Experts of a small language model: 494M tokens.
Below are experts of layer 2 (counted from 0) of a mixture-of-experts language model. Rows are named router (the router's row for the expert), up (a neuron's input weights, with its number) and show model dimensions 0-95. Each number is 200 + 30 x the weight over its row's rms, rounded and kept within 0 to 999.
Before each expert's rows: "gets" lists some tokens that make up at least twice as much of what it gets as of all text. This comes from a sample of Wikipedia text that the model never trained on. Tokens count by the router's weight.

# expert 15
gets: "\n", "|", "-", ")\n", ".\n", " -"
router,234,244,230,208,277,195,195,171,135,176,205,192,260,176,198,222,176,215,214,133,188,235,216,219,210,206,234,165,177,191,166,159,198,151,196,209,182,204,196,146,217,234,182,218,215,193,219,220,160,192,257,201,180,244,214,175,199,234,267,209,175,162,222,167,154,189,243,204,157,201,243,209,214,185,236,202,186,232,190,209,191,180,193,172,239,185,209,156,165,213,244,157,175,242,234,239
up3,176,194,167,183,267,217,225,252,183,235,178,188,144,173,190,201,185,169,213,165,188,202,208,156,209,209,208,172,142,149,179,216,202,169,238,226,207,224,155,182,246,232,239,172,185,221,257,154,149,196,249,181,234,199,197,216,272,224,218,168,186,179,185,219,231,155,184,178,175,180,247,180,204,198,194,190,148,200,178,254,254,186,245,207,171,175,226,183,213,220,193,199,233,211,194,248
up4,176,200,160,216,193,174,156,188,171,161,196,216,249,180,148,201,247,184,183,217,188,192,151,231,158,211,213,269,201,207,210,199,229,209,205,199,212,181,215,196,188,220,188,190,218,112,121,197,212,176,194,196,163,187,243,191,250,223,249,204,181,201,194,190,201,206,158,201,144,267,198,223,244,245,151,246,186,220,191,215,144,226,167,207,249,210,192,216,223,168,244,240,195,212,213,201
up5,124,233,140,199,195,225,206,239,176,196,220,253,236,180,234,223,196,250,205,243,190,223,186,228,171,198,174,175,183,221,239,193,205,239,231,171,188,223,171,168,180,159,211,182,199,180,225,200,144,179,233,174,154,185,187,213,210,215,251,198,196,151,182,209,205,153,210,212,161,205,206,157,224,159,185,175,232,231,202,211,226,256,191,268,190,202,175,223,156,225,212,177,174,261,154,247
up6,225,187,228,198,199,207,263,221,165,192,245,182,243,228,238,219,212,162,221,195,226,208,209,228,267,161,215,189,176,183,216,188,217,211,211,202,206,242,146,144,108,233,215,141,180,170,182,143,189,148,191,185,195,181,192,171,243,200,216,213,175,236,239,188,196,199,179,182,143,222,204,216,195,184,212,198,162,146,170,189,250,200,190,260,225,206,184,213,204,222,210,218,257,159,224,198
up7,235,286,255,224,245,163,196,210,229,205,187,177,199,169,227,210,226,220,198,203,191,188,210,231,189,263,188,173,189,260,138,201,178,147,227,190,172,251,264,186,162,203,178,222,190,218,186,195,231,229,195,244,208,171,173,191,233,232,192,160,205,189,190,209,192,157,200,165,205,201,189,175,155,167,248,148,180,187,166,195,212,196,146,194,224,211,269,206,192,207,216,175,135,193,221,207
up8,209,215,207,235,209,177,215,216,138,183,183,218,247,149,182,186,193,215,189,179,157,182,238,165,228,209,215,206,236,131,221,164,237,157,237,244,189,192,175,192,191,208,220,199,190,171,199,190,214,220,189,218,198,186,179,219,190,251,196,197,204,204,167,157,182,126,195,195,285,217,136,178,172,218,185,224,256,161,233,211,259,186,208,191,208,202,180,193,236,261,190,150,245,197,250,180
up9,192,183,185,196,217,170,197,181,207,190,205,263,188,197,231,233,157,181,223,228,219,248,229,211,249,178,160,165,189,184,216,175,186,207,175,189,216,179,196,211,202,175,187,223,184,195,245,145,221,234,183,227,205,220,216,184,184,135,260,115,220,247,215,237,163,232,186,210,211,255,184,197,197,215,216,177,253,180,208,208,189,168,159,184,239,232,189,158,200,224,213,217,105,199,159,150
up10,151,248,206,205,203,144,226,209,190,214,208,160,174,155,178,252,203,198,193,194,189,176,192,250,226,140,205,134,197,170,235,179,183,179,207,167,228,172,255,186,133,163,202,213,183,214,225,230,153,245,212,221,223,226,195,152,189,208,225,158,171,228,188,172,226,201,172,209,214,198,165,237,223,223,251,210,186,248,163,230,244,188,200,240,251,245,196,225,150,225,194,164,225,199,201,194
up11,245,192,217,191,190,192,140,210,203,194,167,208,219,240,244,218,270,169,187,207,218,219,213,231,208,190,202,254,218,227,220,180,237,169,242,186,215,210,177,182,168,178,194,184,200,167,235,191,210,225,173,221,244,161,199,207,216,177,221,167,182,218,164,230,217,128,281,137,198,208,171,184,157,170,207,233,193,193,142,195,249,207,205,145,157,142,192,207,222,201,201,251,192,229,160,227
up12,218,189,234,222,189,204,223,178,108,129,149,235,189,216,186,176,229,238,213,213,203,216,185,149,231,175,163,167,210,188,218,212,191,201,257,235,205,260,165,216,196,196,165,213,180,208,208,223,214,159,181,204,220,204,181,208,164,193,272,241,218,180,158,214,196,168,246,239,207,184,168,185,223,212,188,230,203,203,190,185,227,197,171,181,219,197,140,234,194,210,226,200,149,258,124,204
up13,239,163,199,237,220,219,175,246,187,232,188,211,202,170,164,175,184,210,217,249,247,216,239,254,208,173,184,154,202,166,219,191,162,190,230,185,216,178,231,150,232,210,184,183,177,239,211,225,177,191,219,188,144,242,160,168,212,213,220,190,217,177,241,197,283,189,172,205,197,218,233,134,226,145,228,262,216,191,195,190,193,196,143,199,181,223,140,177,201,219,136,204,225,191,201,216
up14,201,269,189,190,166,213,197,212,194,230,223,182,179,190,171,243,212,215,165,159,204,238,268,186,238,182,233,218,187,161,190,228,216,132,183,234,230,178,191,265,203,192,237,209,200,174,213,261,202,227,218,162,157,225,169,201,200,234,207,196,156,211,168,159,142,177,187,162,227,245,224,156,244,190,225,232,212,172,133,195,214,202,222,170,213,183,178,224,175,221,195,254,188,166,160,199
up15,209,162,249,243,185,164,190,187,166,255,191,187,194,216,227,114,240,190,220,178,193,229,209,173,211,224,169,190,187,180,184,223,180,183,235,186,239,239,215,211,116,230,153,236,264,205,176,200,187,187,216,162,187,239,221,228,172,249,219,183,213,173,206,223,148,195,231,151,200,187,248,250,187,226,226,222,169,216,227,238,163,206,148,168,207,212,242,178,171,185,167,191,217,213,193,195
up16,182,212,202,219,165,203,187,204,126,177,200,160,199,201,155,193,248,227,182,183,231,193,217,189,224,173,183,200,176,174,212,177,173,212,250,259,215,198,229,226,164,216,187,153,230,233,196,191,192,175,235,206,165,172,213,142,240,256,185,196,171,216,206,182,154,173,222,228,186,246,261,170,205,196,222,168,193,217,182,162,190,237,202,233,194,277,228,210,146,201,219,148,228,251,262,185
up17,207,226,224,255,184,210,182,187,192,177,200,219,153,170,178,254,185,164,200,158,237,167,176,198,256,195,180,199,239,138,203,214,232,183,174,169,198,168,276,234,179,186,216,179,211,190,166,181,223,185,133,169,240,223,154,189,221,235,218,173,206,203,229,240,173,275,197,212,203,200,202,192,200,157,206,203,221,164,191,192,185,251,255,210,227,144,234,174,203,218,172,229,203,244,248,192
up18,155,141,178,215,191,226,121,178,185,225,182,183,211,194,199,175,143,167,205,198,220,207,177,232,189,227,218,149,215,236,243,153,223,167,226,199,196,226,219,186,186,225,166,235,232,203,198,212,186,224,248,177,195,174,215,206,241,199,197,178,164,160,268,222,260,238,243,234,182,277,184,190,162,183,214,193,190,202,221,162,187,182,189,190,191,221,224,176,227,168,200,258,137,228,231,192
up19,219,232,202,261,221,219,220,177,252,202,220,217,234,212,210,207,230,237,199,208,190,192,182,164,231,207,191,180,160,185,181,169,202,174,174,194,178,195,239,211,250,171,200,145,170,161,168,244,153,200,242,206,147,147,142,186,232,227,250,213,178,214,184,213,224,215,190,152,181,253,230,191,240,199,221,178,224,229,229,179,218,135,163,178,239,168,237,174,196,167,175,200,161,180,233,261
up20,214,188,215,129,249,189,205,205,222,201,193,200,200,180,229,169,171,176,248,174,295,183,192,209,191,183,230,222,178,161,207,191,198,180,195,257,203,154,191,213,235,142,170,178,188,237,189,219,168,215,140,180,212,202,199,228,187,241,206,158,229,237,238,188,183,170,187,211,194,211,259,201,239,273,212,240,215,192,181,202,196,213,189,255,214,173,175,121,190,172,171,167,210,189,238,195
up21,194,182,191,246,218,181,194,164,188,145,225,234,150,194,194,206,223,211,183,174,219,207,247,216,170,190,195,224,210,220,170,247,206,177,217,297,162,198,193,233,231,252,222,190,252,167,194,219,213,193,194,212,154,193,210,165,236,217,201,225,208,180,185,176,155,224,208,176,182,206,181,220,143,204,288,204,149,144,168,252,179,196,178,190,192,264,186,201,202,139,209,197,232,183,189,215
up22,196,213,218,208,214,202,152,149,200,207,150,151,198,195,264,182,130,195,280,181,207,175,222,193,192,170,272,219,203,234,221,195,218,210,200,212,233,177,155,193,205,235,179,163,222,184,193,184,235,213,186,207,176,212,175,204,209,279,218,241,204,187,191,182,164,149,174,205,181,179,231,218,167,125,207,187,180,182,196,284,213,166,206,225,225,190,181,191,221,227,202,184,209,210,201,260
up23,236,190,199,237,222,173,183,176,197,190,208,232,206,170,200,173,163,142,180,146,199,229,223,170,167,215,212,213,193,169,216,180,250,147,239,268,210,179,164,143,151,226,220,169,175,245,155,199,197,266,230,173,179,190,216,210,157,248,199,209,213,165,162,175,188,195,253,196,217,248,198,160,204,200,204,193,198,152,163,145,210,202,224,178,202,207,226,231,193,229,217,200,183,202,185,280
up24,134,217,220,225,174,152,258,235,235,224,229,213,182,201,222,210,254,190,156,201,123,211,234,219,215,205,187,158,178,212,189,182,220,229,142,207,198,172,198,116,179,194,247,155,167,205,179,216,193,275,235,206,177,214,171,212,220,200,150,153,204,181,246,239,202,209,204,205,167,181,200,203,197,191,212,193,159,251,225,234,180,164,209,172,227,217,204,182,169,223,177,189,216,215,190,251
up25,236,240,221,126,221,161,200,150,180,207,230,194,163,189,240,201,197,171,206,233,231,194,217,184,183,185,186,222,155,174,209,220,205,242,169,245,230,206,223,175,230,179,173,168,183,198,196,223,180,221,202,171,252,217,185,190,239,176,224,167,195,189,199,227,235,110,209,245,191,172,175,224,210,180,227,243,188,177,214,207,220,212,204,176,197,228,118,123,187,252,213,251,213,199,206,249
up26,109,229,181,186,208,165,154,214,156,174,251,176,165,217,232,141,167,198,166,220,183,231,209,240,205,205,174,173,184,179,137,227,199,256,191,229,174,196,211,230,195,230,224,231,255,250,194,221,220,209,238,226,157,194,219,185,205,240,230,163,169,185,138,208,210,192,208,165,198,150,239,261,223,193,221,157,193,225,176,174,222,178,196,208,206,215,200,205,173,188,220,172,174,246,225,199
up27,186,214,156,202,200,214,187,183,170,192,196,163,190,218,233,239,214,240,151,189,146,161,178,214,201,195,182,193,228,213,202,200,270,155,225,250,185,212,182,269,193,266,180,145,216,163,206,178,183,187,260,138,221,237,246,179,263,200,186,173,174,200,227,205,216,250,223,179,207,178,171,196,205,144,156,226,211,193,187,159,196,202,171,178,189,186,231,235,264,198,214,214,229,232,196,188
up28,165,189,176,150,189,208,197,153,241,185,190,215,216,230,244,155,181,228,194,134,181,231,190,213,212,163,186,202,219,214,207,187,154,210,201,173,199,202,194,194,184,211,215,223,265,251,180,257,194,204,175,208,121,255,135,230,232,213,224,242,148,197,102,198,170,184,210,213,232,168,214,187,203,174,242,219,178,186,235,221,209,235,203,204,216,241,205,224,188,163,236,197,186,228,190,197
up29,212,201,144,182,179,247,207,164,228,219,206,231,228,208,187,188,215,226,162,189,203,224,224,169,184,162,183,285,201,132,207,213,160,180,143,184,163,225,188,138,233,188,211,186,176,266,183,193,202,195,209,231,179,214,222,162,207,239,216,167,256,196,200,171,240,184,247,209,214,218,176,192,207,205,245,228,131,213,223,217,179,147,172,186,221,249,186,148,175,203,207,214,228,230,238,212
up30,159,209,199,203,223,199,209,234,173,198,164,202,232,204,181,187,216,191,251,176,169,182,220,203,233,199,185,171,185,183,182,240,204,170,244,225,122,167,207,165,173,215,276,123,248,236,213,209,166,253,185,155,198,190,210,188,223,161,242,198,195,169,186,228,207,206,194,228,193,184,202,171,243,194,222,172,230,207,211,106,158,202,248,182,215,193,184,231,243,212,206,200,189,179,218,270
up31,213,217,199,234,193,239,216,192,204,285,219,180,174,192,223,226,235,231,192,218,266,196,212,169,201,166,215,200,185,184,162,166,207,175,232,226,199,229,207,149,178,173,253,170,196,157,218,232,181,145,174,158,169,181,150,224,227,193,248,183,179,177,241,250,231,164,176,201,148,186,227,240,234,196,249,181,187,207,180,178,140,218,185,184,206,162,241,210,201,172,257,196,187,211,187,152
up32,220,239,192,186,245,203,185,168,174,132,175,213,274,219,168,187,213,185,180,175,207,197,161,194,190,202,177,195,230,160,219,201,187,224,196,152,204,190,253,189,225,208,186,200,234,192,163,205,281,186,237,158,170,206,236,216,169,247,203,225,168,226,166,198,205,228,237,269,189,198,191,209,186,161,200,226,176,180,281,169,221,225,182,178,245,177,200,184,165,156,193,135,224,194,212,242
up33,181,226,195,215,199,190,184,165,235,246,139,187,218,212,230,173,244,174,224,175,194,190,161,200,197,174,223,163,235,203,198,222,195,145,228,171,177,146,266,174,183,277,220,249,148,193,158,212,186,213,190,164,254,184,210,189,200,219,234,243,161,210,243,167,159,216,212,195,221,235,205,181,252,248,203,213,200,239,156,202,220,186,132,210,219,210,180,193,218,197,224,185,164,177,224,155
up34,204,191,200,181,148,231,194,229,220,157,206,178,171,195,234,111,254,164,188,197,159,139,217,175,230,234,198,214,203,189,207,197,181,216,210,176,199,187,185,184,217,164,277,227,222,149,167,202,222,209,134,170,203,159,211,175,208,218,176,200,261,240,212,203,181,183,227,219,191,177,229,147,249,204,213,212,229,208,173,208,211,248,222,192,203,190,241,226,155,243,181,236,229,220,148,237
up35,202,161,227,180,220,143,230,217,207,172,214,162,197,188,228,155,190,173,212,145,177,212,200,166,212,160,220,191,199,217,172,212,132,141,239,199,204,159,171,208,231,158,162,203,181,190,221,196,258,192,256,260,244,204,230,246,199,209,204,212,212,173,234,211,175,237,187,267,235,182,214,175,166,209,204,246,213,187,227,161,179,165,242,172,220,226,155,185,246,154,242,178,203,194,183,208
up36,207,212,212,161,222,204,213,156,234,202,173,227,224,164,201,219,225,144,169,209,146,206,175,175,182,196,217,194,245,204,245,209,235,189,145,259,197,163,133,210,230,217,209,151,193,209,202,201,178,203,204,199,163,227,185,169,213,193,178,222,168,157,233,210,201,279,237,175,199,178,124,227,210,254,253,200,159,218,191,205,225,246,184,202,218,190,235,153,203,223,183,243,189,163,208,252
up37,217,183,171,191,175,221,204,197,279,177,221,258,205,178,186,219,191,225,195,147,180,206,217,179,177,263,197,158,252,189,219,217,198,188,238,180,123,188,249,218,207,217,186,206,196,241,203,186,185,252,210,155,182,186,214,143,207,182,217,124,211,161,234,167,196,226,207,205,199,172,185,190,154,226,129,221,206,197,262,185,237,184,243,178,185,167,204,212,223,233,215,158,195,237,214,184
up38,249,235,205,163,212,162,186,156,203,220,170,258,189,185,181,251,183,187,149,195,176,208,197,222,216,225,184,185,135,210,175,234,172,177,190,228,180,261,195,218,181,222,208,184,201,206,201,153,142,212,166,169,237,163,210,211,244,224,214,233,202,174,174,171,222,178,148,228,208,196,283,212,227,166,184,281,216,264,176,178,206,237,226,190,213,182,216,224,190,217,201,188,154,173,195,170
up39,229,244,187,222,232,196,217,214,143,164,194,227,194,181,169,205,196,191,185,203,188,231,234,201,221,190,209,240,141,213,224,185,208,218,210,214,175,235,173,178,193,230,205,234,143,223,186,197,212,196,166,167,232,182,225,172,245,136,227,130,179,225,138,164,185,253,223,205,204,243,182,238,192,249,185,154,185,159,225,179,260,179,168,222,258,227,185,198,146,240,219,188,200,160,182,178
up40,191,172,185,213,196,243,174,194,185,205,217,178,197,181,186,204,266,114,161,164,219,243,181,239,204,249,217,163,220,175,241,200,189,154,216,218,193,186,190,197,210,256,177,192,238,226,139,226,202,186,192,185,137,201,159,225,215,236,247,197,194,208,161,236,200,199,178,180,280,163,233,228,249,195,216,197,173,211,157,206,251,203,146,203,223,228,180,181,197,166,257,217,217,192,207,204
up41,215,204,254,192,141,228,229,166,200,149,153,187,225,185,202,210,212,248,176,185,217,180,208,215,195,228,223,180,239,219,155,200,198,205,197,229,202,246,213,233,207,165,218,204,227,166,205,176,217,209,211,203,224,172,159,204,235,245,207,176,204,213,157,226,168,207,214,157,185,278,222,209,173,145,187,180,199,218,162,178,208,207,178,172,236,149,246,245,234,107,212,225,131,199,211,164
up42,229,240,223,219,259,209,228,219,170,207,158,171,234,236,208,226,198,178,182,181,245,152,196,182,225,169,153,193,219,232,241,216,196,199,185,229,203,228,160,215,176,156,152,202,154,195,241,196,174,227,185,166,223,206,163,206,175,188,216,140,176,140,210,204,232,177,228,247,173,195,224,230,121,191,194,190,204,224,189,231,138,220,242,219,203,231,197,278,222,227,185,172,189,231,173,215
up43,148,223,191,236,229,152,216,146,174,205,165,172,231,207,224,164,214,221,202,213,217,171,206,192,274,182,181,181,130,199,154,208,202,182,225,204,203,149,182,219,177,254,230,177,234,166,167,153,188,220,229,211,167,179,214,153,138,251,210,223,205,217,231,206,186,233,217,146,166,216,203,235,216,229,224,229,167,219,219,202,257,154,182,188,201,215,253,193,195,248,226,237,201,172,199,191
up44,209,177,198,226,259,173,236,242,170,234,169,224,205,171,219,186,169,227,194,191,187,208,172,197,173,178,245,227,193,205,196,224,175,175,189,244,187,222,243,153,199,183,218,207,203,184,201,192,270,173,210,223,263,191,153,180,206,167,273,203,206,187,188,181,247,238,209,183,184,173,158,197,141,193,225,204,185,188,139,195,240,150,218,222,242,238,216,128,222,223,139,206,199,215,194,146
up45,189,279,129,194,169,195,191,141,223,199,227,192,179,186,253,218,209,240,204,191,190,227,178,198,197,149,214,209,161,147,215,201,170,223,179,208,175,185,228,226,192,170,207,235,214,193,214,151,243,216,220,218,186,236,192,202,133,233,220,194,176,252,158,177,213,150,190,221,156,226,209,220,224,202,163,143,228,217,162,181,182,214,173,227,214,251,209,210,237,164,181,181,178,271,221,227
up46,148,247,217,188,248,192,173,196,139,185,238,167,205,216,255,202,169,233,141,139,193,180,232,151,179,181,168,180,210,182,190,168,252,199,188,209,204,174,140,213,179,256,198,214,230,202,233,266,124,211,168,166,196,211,196,221,194,205,237,166,190,226,230,208,179,188,158,202,238,199,170,182,201,168,250,204,223,239,171,186,173,232,231,197,223,235,218,232,184,191,185,250,193,216,196,200
up47,179,232,215,238,198,174,209,210,157,185,162,116,207,196,214,220,187,224,178,223,206,228,194,249,170,229,190,222,267,245,212,184,232,188,225,207,194,175,190,163,239,228,217,190,204,184,180,191,205,228,211,239,197,228,238,230,222,173,234,240,170,186,139,138,212,188,235,211,179,206,198,185,178,180,237,229,208,222,227,201,158,166,128,206,210,197,170,153,233,151,236,189,123,223,170,173
up48,214,219,212,241,196,227,160,189,202,217,158,196,240,193,248,158,198,224,194,247,149,236,196,202,202,174,173,215,191,128,192,198,213,197,215,131,243,194,242,214,229,152,174,207,260,249,213,194,213,186,218,190,201,193,185,143,275,165,179,211,193,166,200,168,236,251,205,225,189,194,208,197,271,229,171,207,162,198,143,205,226,213,165,184,195,147,239,175,218,171,228,197,183,217,219,185
up49,238,170,238,183,244,166,170,194,264,169,177,199,180,181,187,240,181,171,198,243,211,180,158,218,186,223,173,223,189,226,182,177,201,180,197,157,190,186,172,240,169,245,175,217,198,201,186,193,215,203,200,205,192,243,216,187,189,215,230,186,195,177,169,148,158,215,210,186,253,157,220,174,200,277,256,245,155,195,213,219,176,258,260,215,273,212,196,221,214,168,195,177,127,218,195,179
up50,228,209,134,201,155,244,255,148,167,133,225,233,213,235,210,267,167,223,210,226,161,212,228,210,199,263,216,191,161,203,186,213,169,232,170,209,211,218,193,201,169,197,181,147,190,231,188,222,213,233,164,202,167,239,225,237,217,260,229,179,168,204,187,175,230,216,177,198,180,197,205,175,195,183,236,167,212,192,226,259,179,207,143,173,220,169,177,165,199,230,207,149,167,185,214,234
up51,198,239,158,247,205,157,214,201,187,195,109,220,247,217,166,253,209,165,152,191,206,178,203,189,185,224,198,194,185,251,191,164,223,210,175,230,237,153,213,198,191,224,178,225,185,241,207,219,196,230,194,202,247,284,190,179,165,197,211,229,154,201,142,237,165,230,199,222,206,224,162,212,142,173,192,215,176,212,203,200,241,164,203,202,244,185,196,219,184,165,160,236,199,253,206,162
up52,198,223,170,205,284,207,194,224,187,126,180,195,144,239,157,213,229,210,210,225,223,216,227,202,185,219,264,212,186,159,137,235,177,171,249,257,200,189,226,223,215,235,181,183,203,199,219,230,216,181,172,148,192,213,188,165,199,177,208,170,215,191,230,200,178,162,207,211,226,222,173,202,250,192,245,163,268,200,227,181,190,169,121,200,179,189,179,214,179,188,202,181,178,208,250,168
up53,180,236,229,216,201,216,226,201,232,166,193,230,209,196,214,162,205,206,230,193,203,267,225,226,147,207,211,187,166,217,193,207,178,122,181,109,145,228,220,175,175,161,197,238,217,209,194,220,227,237,167,183,244,249,187,226,224,218,196,182,213,230,134,203,168,172,214,200,204,240,183,265,211,178,177,204,226,236,198,144,195,189,185,166,206,179,232,215,195,188,179,220,197,116,206,229
up54,201,227,207,222,155,202,199,195,174,193,203,230,240,245,221,184,152,205,203,218,218,223,188,210,147,245,264,174,226,206,143,157,186,186,210,222,208,230,209,219,205,141,155,214,197,209,227,191,195,246,169,203,160,246,181,195,202,203,226,143,196,301,231,185,202,243,223,200,174,204,175,203,201,213,211,247,168,195,169,227,152,202,227,164,236,229,197,169,161,207,173,173,150,231,232,151
up55,198,194,214,188,157,162,194,195,264,227,189,180,246,202,216,229,198,230,199,126,174,179,193,188,252,171,175,193,228,221,173,206,149,192,213,207,199,245,215,227,213,233,255,182,224,220,215,202,203,245,150,226,201,220,180,215,205,170,229,201,234,141,159,189,195,223,220,239,165,113,217,187,127,214,178,243,211,206,202,211,246,185,163,194,171,243,169,175,185,191,213,227,174,256,197,166
up56,205,220,218,283,233,182,230,187,149,203,161,172,142,228,223,230,165,229,198,225,183,171,203,181,218,206,246,196,203,188,213,177,141,185,213,187,197,166,205,145,241,229,214,193,230,167,232,252,213,182,216,170,159,194,186,136,172,214,213,218,177,198,192,243,216,201,199,184,186,229,250,226,223,167,215,201,221,133,191,233,166,197,184,215,209,197,225,208,183,235,153,114,206,188,251,233
up57,220,213,242,237,214,200,177,228,164,212,181,158,178,241,205,185,201,239,232,186,178,181,192,240,169,204,192,222,202,170,129,205,241,205,199,260,209,230,144,186,180,240,184,223,173,133,168,166,205,250,148,207,205,228,244,185,118,183,246,181,171,241,211,178,201,215,232,171,148,188,191,181,225,210,197,230,203,243,184,221,182,200,204,192,167,267,197,187,215,204,216,223,220,214,140,233
up58,190,256,162,201,219,143,189,228,218,170,167,239,229,221,218,238,233,216,211,210,167,174,206,251,228,222,184,149,203,251,215,188,153,143,176,216,178,237,184,224,147,207,198,186,175,195,188,182,156,192,193,185,187,177,188,196,189,193,190,221,219,185,221,188,174,229,200,220,261,266,195,156,140,173,231,214,239,228,220,223,239,190,219,161,199,123,194,201,230,239,182,271,192,179,183,216
up59,172,168,241,206,181,162,182,179,165,220,207,168,192,167,216,200,188,220,233,210,217,194,182,172,217,190,240,192,212,196,229,192,170,220,139,234,189,195,233,203,197,130,181,197,171,187,220,243,175,187,228,158,180,210,219,152,139,164,262,179,246,202,154,198,265,222,233,217,230,256,161,229,260,201,201,194,201,223,211,237,223,152,181,186,278,203,186,193,193,225,155,174,183,236,185,168
up60,171,271,182,244,178,169,207,205,222,207,239,161,180,195,174,188,187,148,185,176,167,200,192,193,173,174,196,212,194,216,186,194,189,217,189,180,208,234,217,242,193,232,164,186,167,171,256,248,176,235,187,202,185,257,225,189,184,169,202,193,246,178,139,126,224,197,243,230,171,204,234,225,249,180,202,239,187,178,140,203,253,191,203,183,169,218,245,216,213,156,193,237,155,259,179,224
up61,209,278,142,234,208,195,204,163,198,221,210,197,169,190,153,225,188,184,238,214,253,224,155,167,252,213,212,184,212,189,252,204,203,223,151,192,193,204,203,225,176,239,200,226,188,208,177,150,225,174,195,188,235,176,161,207,200,238,225,175,166,178,270,181,232,233,250,201,204,209,146,167,170,200,184,226,179,200,173,190,266,207,223,179,186,211,241,135,164,199,129,219,204,214,211,219
up62,198,180,186,262,211,225,196,211,181,183,211,269,120,204,222,174,201,234,167,205,236,239,209,168,208,208,209,174,183,182,182,197,189,215,212,200,123,259,139,210,211,252,197,200,244,242,186,199,189,241,203,154,220,176,184,291,184,185,174,198,209,156,204,204,196,186,188,180,195,221,221,177,189,227,239,188,182,208,180,235,184,176,168,198,194,162,137,176,244,226,213,160,180,245,219,235
up63,204,244,112,211,180,219,245,215,167,204,209,148,189,225,157,203,184,220,201,166,177,219,177,175,173,218,190,208,223,245,166,219,184,190,204,205,167,188,152,180,187,224,189,179,194,214,162,238,214,242,180,165,220,172,238,239,191,249,225,259,174,188,198,200,244,199,178,200,159,166,206,190,222,227,193,234,130,154,163,259,214,184,205,168,211,263,194,164,188,211,256,252,181,186,226,210
up64,215,229,161,198,225,195,200,205,212,173,197,209,185,178,193,159,230,152,230,186,229,233,191,137,199,181,168,218,132,215,183,200,190,146,201,191,223,187,223,166,151,219,182,171,181,223,223,208,241,184,225,209,169,154,180,209,176,201,188,153,217,203,217,220,170,246,152,194,129,179,254,201,165,235,217,201,234,255,247,198,234,244,196,139,214,223,217,185,198,183,237,270,207,232,210,255
up65,216,152,223,229,210,198,169,179,239,195,204,224,205,193,202,218,156,235,198,181,126,206,182,176,221,194,162,217,179,171,246,160,208,282,186,151,156,195,214,192,220,173,215,232,190,198,193,202,154,173,214,178,193,139,161,244,237,178,234,251,176,135,203,201,177,208,231,221,239,185,221,233,213,210,256,195,233,166,183,194,193,197,184,198,260,216,162,224,158,202,192,270,169,217,191,225
up66,206,177,168,235,256,200,207,195,260,216,197,222,189,179,208,191,171,235,126,173,192,223,249,147,185,212,145,156,190,187,197,257,193,185,173,201,227,170,191,170,236,175,199,208,236,192,189,226,233,204,217,203,211,226,203,226,145,232,146,214,208,195,212,231,194,185,193,209,242,177,216,204,202,216,224,183,185,197,173,162,223,254,128,162,243,259,192,230,216,160,237,236,179,135,170,221
up67,180,230,242,164,179,190,180,257,169,215,225,202,245,210,201,165,196,151,187,192,237,188,203,214,160,188,198,165,229,258,226,208,192,194,182,224,213,250,169,127,185,185,198,182,223,166,227,183,170,178,186,186,147,171,250,182,245,236,185,189,216,184,205,237,225,151,243,245,140,229,193,229,226,207,180,180,136,234,194,143,225,239,169,240,234,156,221,229,191,229,209,195,195,178,185,203
up68,197,152,151,241,219,231,200,172,171,189,187,149,234,183,206,197,246,187,168,183,249,207,220,260,163,210,181,222,180,226,211,179,174,187,186,301,197,200,237,185,230,199,193,163,240,227,180,170,216,174,185,165,181,134,211,220,219,241,216,227,242,221,191,190,226,188,242,191,217,223,163,171,189,163,157,194,171,188,260,243,225,234,213,148,181,223,241,171,189,182,194,198,150,206,207,205
up69,218,218,200,225,207,168,211,183,245,212,244,178,224,194,244,204,155,183,214,219,186,145,217,237,202,200,199,198,202,219,165,253,183,224,211,169,178,197,166,181,200,182,189,200,230,198,165,218,172,196,250,186,175,201,150,255,213,169,185,204,192,178,205,165,193,222,194,145,216,236,190,211,134,172,215,180,185,99,197,272,150,236,188,146,178,216,240,228,214,230,206,231,229,265,219,179
up70,175,185,167,149,247,203,152,227,244,218,228,158,219,180,158,165,184,159,216,139,231,189,215,182,227,205,229,240,198,182,172,259,156,146,247,222,190,204,244,196,186,200,176,182,198,196,198,212,192,176,219,171,181,250,240,198,176,191,180,223,170,213,244,217,210,238,184,181,143,204,179,208,193,216,224,205,151,190,171,211,212,123,208,255,202,249,190,199,230,223,231,202,151,222,243,240
up71,171,192,218,248,224,178,178,222,148,178,179,182,213,162,215,217,200,217,198,212,109,223,218,191,221,212,164,249,195,163,209,179,166,199,234,194,199,183,217,255,167,159,205,233,181,188,194,238,167,164,209,155,246,196,162,212,240,143,258,215,221,183,238,199,257,180,185,223,171,242,228,200,254,196,195,220,188,241,175,225,200,194,209,227,230,225,189,211,165,199,155,268,143,197,180,201
up72,218,205,176,194,182,176,128,201,195,235,250,227,243,216,203,209,191,249,261,142,199,198,201,203,158,210,215,189,181,206,194,227,185,191,236,175,205,167,261,188,186,213,218,306,197,224,180,204,211,204,166,205,243,190,179,201,152,184,253,208,214,150,214,230,222,218,172,252,189,150,192,186,212,195,218,165,127,210,164,179,197,177,153,161,196,257,218,221,210,178,214,183,227,179,210,221
up73,229,197,198,160,194,215,220,234,176,168,153,171,228,167,210,177,197,176,201,214,253,204,217,183,204,183,282,170,224,218,148,238,169,211,205,193,190,174,210,180,244,218,251,186,178,188,222,201,149,232,205,196,239,239,170,161,213,165,283,187,166,201,136,185,237,235,204,243,191,171,254,228,214,244,222,206,222,171,166,182,245,190,176,172,242,209,166,160,176,226,185,185,184,199,165,182
up74,182,177,181,191,226,236,280,180,172,184,232,195,185,184,163,178,155,190,226,212,188,192,200,199,178,205,192,265,217,173,205,196,199,218,203,192,240,226,220,225,244,185,211,210,174,221,167,242,144,236,234,187,197,200,220,187,192,233,169,223,161,255,235,238,139,156,174,124,189,228,249,199,214,200,172,177,180,247,202,229,182,168,165,215,223,182,160,245,208,218,259,179,177,171,140,204
up75,196,179,191,207,168,163,221,176,189,199,213,238,250,175,255,236,226,174,206,161,224,176,162,250,164,206,206,190,247,231,139,169,246,213,188,205,187,218,163,182,224,226,206,200,234,144,232,181,123,240,216,236,151,171,206,229,179,255,200,249,231,183,230,231,194,139,239,170,216,198,169,227,237,183,199,214,159,190,168,158,175,178,197,201,201,201,176,181,216,203,202,262,192,169,183,220